config = dict(
    num_hidden_layers=20,
    head_dim=32,
    norm='rmsnorm',
    norm_eps=1e-05,
    init_std_up=0.0684,
    learning_rate=0.0122,
    beta1=0.95,
    max_grad_norm=2.0,
)
Below are experts of layer 10 (counted from 0) of a mixture-of-experts language model. Rows are named gate (a neuron's input weights, with its number), up (a neuron's input weights, with its number) and show model dimensions 0-127. Each number is 128 + 24 x the weight over its row's rms, rounded and kept within 0 to 255. Numbers have three digits each.
Before each expert's rows: "gets" lists some tokens that make up at least twice as much of what it gets as of all text; "comes after" lists some tokens at least twice as common just before its tokens as in all text. This comes from a sample of Wikipedia text that the model never trained on. Tokens count by the router's weight.

# expert 17
gets: "|", "-", "=", "===", "==", "M"
comes after: "\n", "|", "-", "===", "\n ", "===="
gate0:097069144120111146141128081122129143094110131104138171137108113082130115117118159146115119129144157127086111153101133071160130161134123093120115143131151137148124098099134134138145116113130150103138138123133082110109146066114151137132141152125138078134164125126146143166172149098103150108136087129117151112082120062119122099142154113089155088156128114084159129148107141119125114116151
up0:113145156132129108106165125164080167122112143110155147175120136109122114123154096148144092116146165158124167138130096116104154080190148166109108104167131147166133146134131122138115140126139125154113149099136116123057170104129106161111128132184144106127169168131147094142152145137134125117164136156128158120112116148148127145122111136118149111135155136177115100117163138129101172149134
gate1:111099109160109118153122151153125120088158117159105144154122148167164092113098124125138074149081101098156098124158120122142152086118120126140143127125138169131105099149122140101113139098093094135152163146098100119150120089101128134127099133119135074149119152174150143149141157117114122170149097161131155142143176117129137148126108150179159117121093162098140078142114121133138133133097
up1:092122135127135089165112131123142109154128128123119144064122093134115133111146148170145121129175100126127128091151161155120120129179151157142085133164142122194146141120133101135145102134126108152140134075130136132134104126105128169140142097168151103145160138153135124127113090130180173130125128151116126106128090107109146110120114146102148153098116077125093103139148114137111197100121
gate2:130106108143159162148134132105103133136148131132083097128130127183163081154134106132175160169150178168132101128111136147114117143148140113112130076139090162128136118121112115117105113141148126157140086181142133133114119141107133152102111128109109128098158125127139123155153126101132093124143139121141132114130118140138132156110092112182120124132081103065100103138122134215110143120123
up2:112139093154136116118165148092114102099113095148080144143140136147111169138126106109089095151133119137124105108134173158135138120135153106124180103105189113148135161121154163145103139141159133160113089096120113128113121144193128175106148122119174130105148127114116123125129106160125143082145109076148171127167133118114161127121099147130099151104101153088131115135108148104123135147147
gate3:122162145118155120154109127143109173099141110123119103154136098164147138174140125101113153119159112148153122083120102134152115126135124159129128140103162132113156133144170171106134138114162120139137127167111159155148139099175125126096157172131144098138168168103173115137138152127111139111123119186149096142098104099134168109084165103120121092131133097113144093125168141123136078128163
up3:124148157141091130144148119175134126168105135170125146157109109148114120104157096120114115168125116118116136140116117105100082099149118115136106090123146161087122119128115090134145149097143089125126130168153140127142122146069185103115119113145085142084082113100104160107123103139131126128143111118120131107101111189141139128129132139129066134145121114143161145094115080116087130153164
gate4:108108103115100105161125139133118146142170087096137135116152146137112105124082122110095119124130136087130139119147093117104161150104139093123131068131171072079122083101133139111164145166132123106117162124177149112133116121138126099118126117121121144117130099134140155174118158154124165147121075129095106117112141098123156087137127057137117142126099143136110131170172122128140129146130
up4:116134122087099127164111144140069134143098148162059145118120143100099130146149125135106119115101073172149105084089121159124151125114139138129112119124161128151165151109124135116081104115119108144112140105136118106165112094096138137097124125142126150158114129133150087104143125144126093076130132148159109161086123162067134106113088133119127121123117151138134135114093114112086096155146

# expert 87
gets: " C", " M", " S", " T", " K", " N"
comes after: " |", " the", "-", "|", " M", " of"
gate0:157140156152122159163160119152138118178144114095080099091109098146136166117103142142103097122096122136132132115073178122156131160150144133094109116097162152151117136106142141089118124106166089131120143131120101122140112157100086129099138120095102115161175139127168134131107123132146142115111151120127134060121139145124099097113119150143132135147125174104089116118118119165166161146149
up0:153149121175163122112089119110180153140128140095141120089157123159105107097124122109158178138139141125123178160099128134142166117121101096122099130160149129127162141133149153147107057115105096089144152152107112090120143143136132110140127118132127164093115133112134116145165111148077116136165149124136138108148125106103123095121104132125157101160114096144089105152143164116138181120103
gate1:147112117136130182141145097106137133092138137130130121149156116206139135091126107118133119185086122146092108133149126108149119188170122093101165124150167105119159148136116120124143122126101179137118156158116121138133134130122142115116121123133141100149139102089105127164113148146126123136151098135090151150124155140159068133109093086143159156130160129124136129147123109157165161177129
up1:140114144137093141114120063104154162149132089130106099095147165159173124115094111124135161140103127120118132113101109127061132160119087114093144115138124135129102199141112131129124105142127097139129145143100103117115141143130092162133144127138117098132161119167127145110114144147156165126142103142126115140080103132123153149135148144089107102148126127149136129165106165093139071071125
gate2:102127115128132149182116131122124120150132099118133125067113146138119112112117106112105143125189138181116116113116157167111161160105136093150135133130162161083147134100120163125102110115131164148108158179104126110111122117138113143156083071121182112156164110105129149113143119155170132126161139103128083135134160105129147145115107157097094121132157109122080107149104128114116114122113
up2:153104138133154084102118098130136143154094123124097142083147112115096090111093165116111137145111135093166177105177150120122121150132177122122105144127150128138134104097123124128135136132104146096132126129112132156154104137120184154167139156129147143067099098114123111144144173116184136134098104085096149145159113146147095116141099120118133114110108146102082114128157148154094128122100
gate3:138148134145148109165114098131164139129112098158132139144100117157140135095146138156132135141132098145151152173120134144110098134149143143151147150109153169096121131146101117175154102146129186150141175127134124102144109131148125120073113198139158142102128148176168114132136132099104117123139111092086134145121112081138115141142158124120110084156122118152111096085114179098126164114136
up3:094139075110170096144097122145151125141142136149156135189116141138122156123108134155129165095166118130136134125126162122141116145117155132158104172157114072103120149146138121131171117162137125110084153129134138141109166160148131137089103133094100129126149128151153109098117149146121130113173104130155094090181109120134129111153141104144092121167155156124153090131148152163151091105101
gate4:170117139138100119197114082151133156096125172134133090138090115153117112120124137106092150150122127101128168126128150118157144099108157119142166097121148104132127087155110081140131094154142105129103161114128125146139105121129148106146168152147119115144146115085159080132137092112110146090110096144140096168127112139115165169131108109193102115120114143155105127115153132154143141115151
up4:108126152103113129112123112122094103163138125124096142117090155104098163186166108133103095103126162149094079100142131130124141124109124114132109116097164156157121133125139160104129143073082132171140108151115117140181113122129140122142086130133095142115115145163116123064147167124179139118164159106106120111059136134105126132118093110106121127151129126109121172119117136154132109128126

# expert 46
gets: " M", " S", " T", " L", " F", " m"
comes after: " the", " a", " of", "-", " and", " \""
gate0:108122138097116118146110120117146131130148168165139125133173137113178162100160127136150134116118130150126111122103126135134146128130163105174185076114108135102110116180140092106155113099133141113153131127164112119099142124158102109134107069080133146162117110118142107106107135173089114148177104134149129173148109173125158147159106151126101118118117106104130166133135120072129112131112
up0:126064130089124118127148163116115119139147117136072148141126167134159161138127132136109121142104138160146092136144127157154109123126140138147168113162165085131121130146157134123114114087159161103116113101119146128138116112133131197127124124136148132162135135114081152116144112090150082136133104143119166139090119094165187174112106141160127098107125129178150127139149167119149099133104
gate1:168098137158108159159138160140118102114119132121115164164099104113123151138107127136120119141177163063155124135120140088159160150148135142128133134097133100134130113138159121146128144185151163127129147102159128100165130145148090152133114129122140133079113168129128096098120113075139140137157137147140110120169161148120151068118142165099123096124124160134073119112162122136086139132137
up1:173160130141156147103111127156120162158148158120115167097139143105097111100121079181123122114176126139123129117145150093128122119096112159129140144156143119144163141080159107156154162095154135138125159124141114114134154104160111130101125142099174126109097126153106111133106115119116187099125102126096087093131106134126157112073135160092089119156093115111107129155127133102153135137107
gate2:096118165157104149161117119103099145146155095095141114093143124131130111139163173157100144123122121167111129096105152047123128175167121153128117067127114161087138118125121095111119139121115136136113117137134138126093088118158124178127149122115175081144158150119130146125127153134124128175157178100161120137106099159129124114125164141117119130134117150102167115106139144123108139122152
up2:131089150122123173133159139172050113163139106165123089150146156138147111099173162162142124116125150140117133168120125156118127125110131119125112090130100113130117160103096154109119101161143153110130169143135112112105124131134131154158115118122168130158117144104130180132105089128139109107107132113137180172123150100119091140122138092111131112133177149117146144076120136141155138077136
gate3:155113151106138153102151072143162114133115091111155145110128138148137108132183143133144149142114097070155113153109105125146132148113181123137122114127121138134147113143120122103132171169164149158142133116150139132073125122125110117124100152146148151158128152101123108154187129142091140100147136109125108125096106118113173149122125105087123087129140139051131140173148105117097147154107
up3:126157138153092140123132135165132065089131111153088123105097175158161110168117122167149128119114128159129118139117122118105127147152160111102146072159085124120117137131153141133069092126093105153116158121104156114130107143155126134129098144104153155085069117105099118133156105141124125130105126153158156134106117100091136168139098122112092126140138120140124106144133102131125176114089
gate4:111110138133124131123130143137071121125149144101155106162116112108137145108098125076180135108132164128149132131076124137119132122104116119139151177144194121086138155104102156114119159121129119119161161136079115115165122106139147119124116116110138131138150112075125133179113161098115125091111150111123169122149156106083144090122093186113129094112153133118099108110121112162135143098135
up4:099124137116125114148126151129157107133164131105042131130145089130185115133145093126103152119160097122093139121088151125116104161117117121129122125123116105107129144091098152138126104132118106149124145148143143123144171163135158086144104146143138151130108133128088114107149152204125137135134142069110110135108145109118142191160155132149091119088163117138123087110157102114142136133139

# expert 127
gets: "\n", "-", "/", " /", "==", "°"
comes after: "\n", " |", ".", ")", "==", " =="
gate0:096115127117175125142094154160128142152134109113131153132110112082137128100105102116103125120160146163089113135145146133229112135144162120107140120120087138118119109058147159106112113123129135115090167137148143100162103119131109164116094115114153150134107136130126131125141153143149135096137135088126166092150145141163096097145143157109119123123116176121121157124111119089120139137079
up0:111097125123132098135162150131132137127116097101125138146154145151076099148143087086151099149112118086063126124140141141097141140121078135116145079110132154130094085110112125150156157102121149143094109066164144119126193128120113137115131107121131103100144135118129139128116137132111146103133168128105116135116153126104153086121201119120106132110122098102106142112134127135167109174138
gate1:171156158113134128163114114115118107122142139115101145121157144156116138118110101129149121148136110149129102128105114116162143094080138108097087125154127130079147144117141109117115142141093101130132146140121140164130115088124154129166086116140144177102109101130141153144143124156143156117147118121161099166116084121092135092114134119178145172110140080060115177090115096131090149152125
up1:103166112130133131131137139132142161172146134152170132158087112114146140135129132106117138134112136153137141089137084142107106156151162147118100110147129099101109111155153131139111144090188113122162129149143124138121141139118122141121053114154151112137143136107092112107114123118087128123102160124188149149160148185135120136104127136152125133077134142121131143123132133106102094049081
gate2:165135111105108134165129172139136126139167166163118132118123112124159148122131126132119083159153124113106133131162162153131125114119133122096154139129134158123111143128123127130104097108088171169106146147175151155140110114133153157139091126149172139157134109172125136143164093145165129101152072114189116159148091123138137106128138160131111157083120129144179097113129175149167134140139
up2:153111115118140128131137134125156143117160137098170156179128104104127124111133145158103110148128128165101117159149111131127136133135158104095107137128113128116172153100082091127115112127127093105173145114121113090139134143100104136128089124152118166115170094118139183109109151133057138140118127126128103106096105094097089075147099139174151124149088115094141104091120110134093154130127
gate3:126100085113114103175104146114137149105130114084147090181148139118143127116142121145129113150149146111135148109136097152168094137136151107114140148102139127104134142130121129111141144111110152103125132114120098122086139121150160150086126161129161091109162110170122151160147160122115099130118084107148133115169172098154130074125193172154113140122111172097145137102138104146156102159143
up3:124125143122136124122158167177134095122109160093132127142112145109104122115173153094171118138114107131097144124152117114127113110140140180125103120109135126161130146137133128139129112108109169150083113119084166108156142154100147152141125122163124122092155112151119076117086101163125098093082184125162121120149070098145161142099151132149130108171177128143148133105107147128114146117109
gate4:139088067113138095145111152133121115143146110112083148109129177114126090121176099118139129108135121084183115132154130105125163131130122144109137116134102139135100143135091129114128132116108134151190131151144126119138109071148118172152108135134132179118124134167142104129106144089113144132141083158134121101127152122151093118103147145129114092169181115152139094152172140130140088139106
up4:106133099129159148116170114090117102163119149108120107151112090102074117130117161152099152118130143094158117108137131154147123111122166122116135153156165124169088136095096147137115103122111141124178138149167157129113141156109125141116158100110113079158144130145124148112111099156138131152110115124154113143135136164132129146161125151137188138133091125138171166120082089072148130104104

# expert 42
gets: "\n", "-", "==", " ==", " =", " ==="
comes after: "\n", " |", "==", ".", " ==", "==="
gate0:154099107137139146135121086120153121160135139102086158111109098172141109151095091068134157095138116092130120150137142120173168153131164130099055105130119120151128117124109114114098101164158136141131143096082158114147138131121074129115128135148134115120114115158146142133160141121150130150183096170133169120091148110116113102131105131128149136135130099139114149092116100130101143146093
up0:162143144139106150107126153077088103095118105154112112053075119153165138118128149114131145126130175103127144138117116137100102137163123140136136151132134119075119105127135155130088143163115103120113117140113120140160113110139119144104149093078146136157117157100087139130117151128075098137091124138073162152159151185116099132146139135138139156110146145093126132138124158137145162118130
gate1:128066121151135105122103124110130115120121115097147134086149126097095085171104125116114134116150115106110103140066123105132122129088127125125129087166109102141137148136127132146121124124116123126139170118139094143099078155106173189157138090158125135124104110131093137138129108093142096147105147137161136106110154082118132115150127122137128130124121185125116104164197152162167148115125
up1:133111140159136136130135143119135130128184153111138143116146141157118114115104103087145113130122144180099105153100152149137123092136109138118138122067091115163092095093125171136162118144122121122070132126141149108138167151125109156097133097091093105150128113158121121135143135135195141102144149138117182127070146093153114123115170145105119133126113116133149110109122139144072147130088
gate2:132129145157124120122091153146119134113137134121107135148099090157137090115083098125155123158091125119115171152166145114179146175120137098125112115121149149103162187155084128087133121186113145106171122128118113117119112135167130128090092175105156133157112111109143132159158148129130146122105132143121090115111112126113157124073141118176125134147135103138104100118176106129122148143101
up2:123091140137149165127137116154137159118130070100111121093107084140135113093182104139166135118101147152140143158164139152137085115115150162119155154139127126137107118140143157143174119127170134145164138158109113103125117147110126140148160105099099105107122140148083097158112155086142145156124110122094136178182110139156123101117143157113140096121092155144122153090136106146126099095130
gate3:164142107148135086140085159136124166087160104184143137140135125134149141074168114112110144127138169121141150090103145099116102173113155107168121114117120137092077139126148137161110120117080111148114103157088146136114136093113103067124134129149118147109094128101131108107111100114101147119125115137151143122141152129111137096130119129109091095116142137105170131166152103168126121099153
up3:136145098105141137113115126158127108115127095140136135140161135135115119092117100143089155124078125124115124127156134179148136123134149135113123141128122116155135158131105145138163142115113162131119118119123148081131123148117151155149118151114161175137131163119120110129141139184093125118091124155153143155138157175067138134152183139079100133087082096103177078164169113136099124156141
gate4:123135134169140104095075137164165148144093153112130140162136152137132145074117099103125149147157111162137100155126101076098149149127124114144119126097196137152135085090127143112127165097122163143143156101136158110132130103116146127088119125129105130172130129115129170133098149165117129110091119123157107171091137112125091104130168103116136122113126106128134101100153163108117110168119
up4:138150134104093163145129103131123165182139119126135143179158139107148150099123086103110072082120132103159142123130116114122163126188127140117121132118115123152115102126128140130144177100120175176087122145106139135130162108159176128133102165093140113157122142127120180170123137121116124076103124094130083153124108153137096124108117144113117116117102118137146134110101142121115077109129

# expert 14
gets: " K", " B", " S", " N", " T", " R"
comes after: "-", " |", " of", ",", " by", "|"
gate0:136128132181114092124107108127160123117145153085136129132129119108098067099129134143138160137112182134178089147162129156103104111148124136150089128112148147122077112089143160108145176134122134109127084163125150124103092095185124122123135111117112126144135106125123126166134150099125149107178120178133112149111128170137097155123116169135154112120141134142100106145124119156133081137110
up0:132130163086115128121173136135090116094157080164132130113125092139149143096149179145137104112096132151184148122144120126094124149125104084087113128152100107139098118182112132119121102143147126105139100106091111091159146110114136147141167147117103151097125120144102122096098089147125168128087149115148132113174147131127105140103086112124144156170142094152113106165123125126158129110131
gate1:122127119153119133151170116112111125093132127121120141138116112143188118128136079116123125087149125099159123144132122099133133127163115106107123171085096182148080119174159110125094139141141124093124166120114126147168095103134111124113102116125155167169109102167129119100142121101147139129123172105114124133176169160131164097115092123138133125113084096088102131112114111123079127100107
up1:143089139138129107108081140103097115097117106149164132138136115103175117123120110091126122151173130129161107147116149124126144148131140151191086148137132164126097134133169112142147177091132159175151134138103128128134136140109094130135134133090122096091150125119155104127154119112161100158153114141184150151148135099124145135105114171137126136133109111143147163163121151079142089075154
gate2:103143132117124134174154134189147164131131122177095109129122183117161122140157110155128147115169096104137145160131087150125112125121110146130098077131103141135094116196120141113146127074131145138101116111140126150101097088093147130165072146130132095112130146115120138126130174112098147120155107122112156102142150084125131121109155156175138133126139145123140148165125109113121095121126
up2:136120130144137110109113133164107123154149151091126054148133144102111157100120123154158158109084150146144148168102097138101185123134143104099162134165159135118091139116118117125140180126107135098093139133124129098092104132139116138148129159100157137098139154103114135154134138135144128089112129154168058119162144149119106103124123127137100113121101113140081123139105165093097123092141
gate3:093126132093136141161143127155126148129159118106099136104107157148107071127106092155111138160164130065117126148102148097123097111145115133127124107041145115106138081114072120134088139099144096079166166134123149143100120129153131103156112134125136148143113113128144141121128146101141167123114108130150085109136145116134109091139137116169146117088122126154087140141145137138114148113155
up3:184129131145083115116062102126132133088154146125127090156117094120172169131096146153078144122105126108138164145133112095143127078155152144135117129161134086133132122180121080113145128142134160093144127135124148119122121126129144107118105164112106095126145159090136171146102103121109152150111112114150131130117120150139161140117103142149124094109121111168173138090140145137096078128117
gate4:116107159158137128144093138130137130079148093120089186165141124093103076125088139115131132152127103122077151139131128125155142138135151143177122142133143123165112143121141126108129134120087131142126132110104119112138102082126140150154177142134170171144100117133137132166114140103202083102146133097094139064100110150120131128135145144139115125167129157130129146114126172116147118106111
up4:107140096160127186141135119135171106148170135093106124179091154172142147121124144105126123128143110131149183184110173092092116163129175073125114162140096115120114092106099164136131149142112146119169126146143169138123141148094120145150111125108175134159124137121117118129133142153117137126107150127146115100136133167109103092120132146136117131131114113140142122104160124152076122096155

# expert 122
gets: " 6", " 3", " 4", " 5", " 2", " 10"
comes after: " |", "|", ":", ";", "s:", " on"
gate0:165109128105117098090127098132135110140130156134149110177112143134114129110066126125108127118194110136114107083127112174125127119146109145112108136102118121136124106138127113128145126165171101128111072086133090150131110129138124188159146169115157190117132092136135160145116153141143134135160120148107098152105141102107111101123134102145169134117125133108137102089141147133151080114177
up0:127145144117132135131080130153113114154103160103125108102126147194138123084178129156102124133123144149134124127098095077148150143089140166137152129117115099134146090104125147127146139136102111103122159205148110105143116105154106135150129158169138129139133137104107143144097121136146113112140106107160095122161135184109092151120106142160143085122153138154096106135124114154158138106077
gate1:130128118156138118171142153174141126132157129130150146189163102086119147144152118091106103108054150121128139175145123157128101117110154136142156107124123167169126093118110118156104122104181122130131158143088134170135135148108126118141129153129140143129120153095121122148119073090099119108122137133134125092109131127155138125154117135144152058172089146142109093148112115151150147120131
up1:073122109151147077131108102153150143071128076094144112152119151123119110143145117126126154184099140066107122155124112112135163131087110124129124128141110124143123121132127099128116108102155161110154114150116128142132100135152075145156078133114132147091116124120145148126151138083130120147139092174122089096150110125156129096106131160123123061114111145150150110162142110106115111104145
gate2:133128140118151142114126115141086148138145172145093166114138116168131080102117124149130153127099146107086107076168117131120117133166117132118138101128152128135079152122135156141134164095159122108100163137094151137159117116140126157106121163135132094153120082109147102116122099068110139145127125193092143125118132153160143173121145108118145164128124153116143093072101097120107149140112
up2:111129128156144140153158065135125130111114117146171175154123120146136118111135120145133155134130115152117082086129130117129118147098137192113135132105155084159145072111136120118134159126113142166128102132122140066143089079112158136119140138165129150120125129110125140117149171143124113160124130133084133160156123146174160121101167137152064147138107128105127125117170104113104147164116
gate3:132173107078154082129172132123170132150145123127118170165101101101090079118145175140144123124079110141097122150104119119141090119160148149089136134117181120146164089140119125142161118137135115148139128151147145119120126084123142138127107117108132135142133107124142101137146140091121153151125099139116146167142156163133077168130124131155139143149119159074135108140109136169117150180123
up3:143129143162134145131130124136121127132134145141138142128104142145106186151141093110092140125179142096169086123161155129134157089068110072146182099140094129126127125148141090141157137099113123160119170158121124110145122122157094135099130161129115121155142142140140087125190120114109170117127159096151097173101121131100174097123135124153098131132127111121157127149129137165147101132130
gate4:138082129156162134130143162106140137144149149171134093133152172107103109153125132156142133115146145088092151133087114093108141110146094096090109141130101128111123122122134155151115139108139127101124172136118128103075126122110205103130082141145130105148172123095109129136086146134148098118143145091122105112127175104139116084144121104175130119136120096164135155161130089111148141114140
up4:101129097122143117134121123106138131124105089098157120109136145105135142196148146094149093118110168152140099152157102141149148093125109135107126140100153153142142133133131126147109149119114100129115161095105190137131131110110145102157140109146168164153122187126119111113114136174122108150142098169123184144104113124146163127121135151059127143090134125083157138138102156105106115099102

# expert 54
gets: " a", " an", " one", " first", " two", " 1"
comes after: " |", " on", " the", "|", " with", " as"
gate0:108138066117105119125128129102153165077115165132136119084124061115171142132107101108145138134105159113134165140101142108157147121107141102160144086106155101085112103082137113104136147140137132112116095128121121107139083152151089115121114101159115138144126118123107095140166130142120124120108122058097114159121163152138135099131104149143135102115125183102134122097140148124148099145111
up0:125117094160131091150115119121135075159099146131105123123121111130116184123097104116120152106179134130143128119092156085108101134163116114160093110146114104138143144086146121154123144133106102101160171157097130161089128089113103138126125155140097151122121161134114144129162095106155140131144148117101107172144103090136094134136123119092138093117103097154129147175104100139077127165138
gate1:095113105095141113159127158135135154162128151183141183148186111124093147149128132142142136104166142161139112088153160158077147092104117138116131125146139128112094096117150120156131104161128122165106137131154162133116154105142166147133132163121151160139130137116140115148145142161109128113115117118115116132163130140156085188086167106162153174156132128173147132119113139155124129118149
up1:139116126171109130138112116113118143150147160145112197148121114127119134114131104094149077148146096115111079117153127114097133131113171186173108114112192135118123099130133087097129178164118105122130130119174140078122116156104136147102128107106110132105109137144159145082129138127133111116110143104106168109111129167131104168137091126147164118135081126147147113122109125145126089136137
gate2:157125126135120154152110118146159183128121119128142120174129143127084118125106104145178125144126121118137096136103096058145102096099173098159158132151127108101138139139167103118122130123105152130116099116165130156114129092104154114127143124161144110147108145132109102185106173113079112157160139138109176171171154132169160118118151125141101112139121158099126134123144148100110113130110
up2:126150108134103153164130098134119131091110129101144140162126147127089094141159113156118130143094097083121108132114132142168152055114116076124130114109120144120115184144140113070112157115122123114100159128137120139127122120110117107107158111105132121120110128105118146120116071126145094138083107140143126167143135133119124129144101162097111129180113173126131144084120119140135155199091
gate3:117176123114121109183139165127101138127130162125123127189144165178158118106141081129098147132167125092135115090131119124115117138090114077172121159143130151122122124161092154137083114138130123124156129101150121118146128149124112128130121144137117139138141147120146098172105086119089121137128092114183074138150140132104152165179111136126139170161160123109131116088130147145132123145128
up3:159141169101125136137152106115148131116134137102122138083149159121121143128113140109083131129155148138151137107156102135091130142135188119153141145139116120145100058097114161148115119091140126104091129141118118125135116086115115148084158120153145112132144137117074171056177128120092149134114110111118173137117104109130145095141134095171094154134110128157132150149147150152156160131103
gate4:137122124140109139159113100115071123104146167126155158135124109161189116068098156105116165155183103124144105078117136123150161144142109099143144117129108145134129111134138114151156160125138111131138143149112097105116110126142123132112095108108122108118142089127183102123102125120142167124116127060107122173094139132119126096124137126183134140139107151167112107117129135107077105094141
up4:083115109089117101134168068129082089139117144123127106125088129112109070105098080140146145142125155099123115130121077139121147170096123125147089124141105108165136139135123159131123106122102133145105140122117137149163086163132095142126139135119122113144131089098137148141134145100144103141152149147153138127148144116189114138115150140117097155126174190136143122132107073158109133124145

# expert 35
gets: " a", " the", " The", " an", "The", " A"
comes after: " is", " of", " as", " was", " in", " and"
gate0:144158132100132149156088157144123133155123128137149141116131079126134126139137097118132151127123150147129100138110120129146184153131154110049162109120164137136135129150153137122106140139071104113100161160117161139174137109156129137120102142128066165107127137130114113139151151110142139149154079152173105099111106101148109105143194138094137102160139147137130137110087148145126111161118
up0:157116072116133119137129139141141136179118153135101138115134127150169132155159093100149122130139133075115102136136111155103114133110142130095113137090147093111112132123117144125130137132138159106161099151144154114111151146135137139086132121104137135072077135151136168132170092120075118146140169159140156089149127098087116151097072138174126120123092113139113155129142140189147138113108
gate1:107119162117133130128111133173140110121144125098122160135118181106100142104146157128146126160109115161071142128108145189113130107142096107147127143134106128127082112142102158164150154086148155164139132091124135150143104159143102125159123148078100129131106131115102162137158087169108138179144094123092124154155109114148116158122133138147133109136124100146166130089113156111176149110154
up1:141135104140141157138142143158152104126136095106139123171143082119119106139156105152121146160140171115107099111107194142116086146101136161104092161150172167137148094119131105112140144122124137128125157122183150120138147122133138104153194105092137134105089074116147085132107146157162133119136136162128144125115119119124139150076167118092132154136125169108116136109104137097126119108121
gate2:155138133156096137123133131143092130139135131130077134164116125126143130148146114124110129156129126095120158149114158152122128072160095091100112090140121092124141102131115089118129211132154153099101082117117167126137108121145095121134115154112092164086136146142146094126127092115121131092159072176148122108123110127156118117136151142150125090129135155138141104072124137142142120161168
up2:113139134116183126149140109148132173150138194112101102110126144096097075103129131154154145108137103142078175093105110145129122142155130072138140129128126152148128093083115113132111136149179086122092132105118143144145133117159114161136144079109097122113114111156161108107139150151124158116131117137141133129145125170168109132112157149092106144142131098131128114117132127156087152126078
gate3:146073110138161119138098113122113115121129135137115113149083110116173159106122162137131131146139155136125146093110154062110106101135121141113127124116126133127132127136093158154140140097111108130154162128071110107113120158119079092159103122132080129126156093104170095152118093116113085136154123147199145097132133147123134118189152143124127162159170123148096137144144132137149113131139
up3:112155096110121160098166080128150149154136092082152146113125121098159146114129152102165114091100140154122118131113132158106161120135151133116134158111107160091102128128182097124145128127090185167146113064102097152162150138116111095147146143131137127139117115142116118115133162154151083161130144162153152103136151112140138088148106165139105115139125162112103166114134131144129124085140
gate4:140138102129129100122130132161171143145113163140127157144161139096141081107151130104169120153151111120123128123110112103143134125107161117110144131067118088055135105127106168167121120133098116141144154175151130144116169084104150141142138104090138106107149108125134147168119135174117136137127117123100116144139156136100116152148143130167158164150134085086097160145093118170135102121136
up4:136139140097093138131095133131127092100102127144126124181134107135127118121126139088133144117116141102137117150086087113137134141141120156172121129173170163127156111135167153163105125090120130123131116122118159139098142169138135135144197126106173154157146115140095127172099193159098117095142140153110135165095151103096106123105109081111134141155124112120151135158100157111138141142099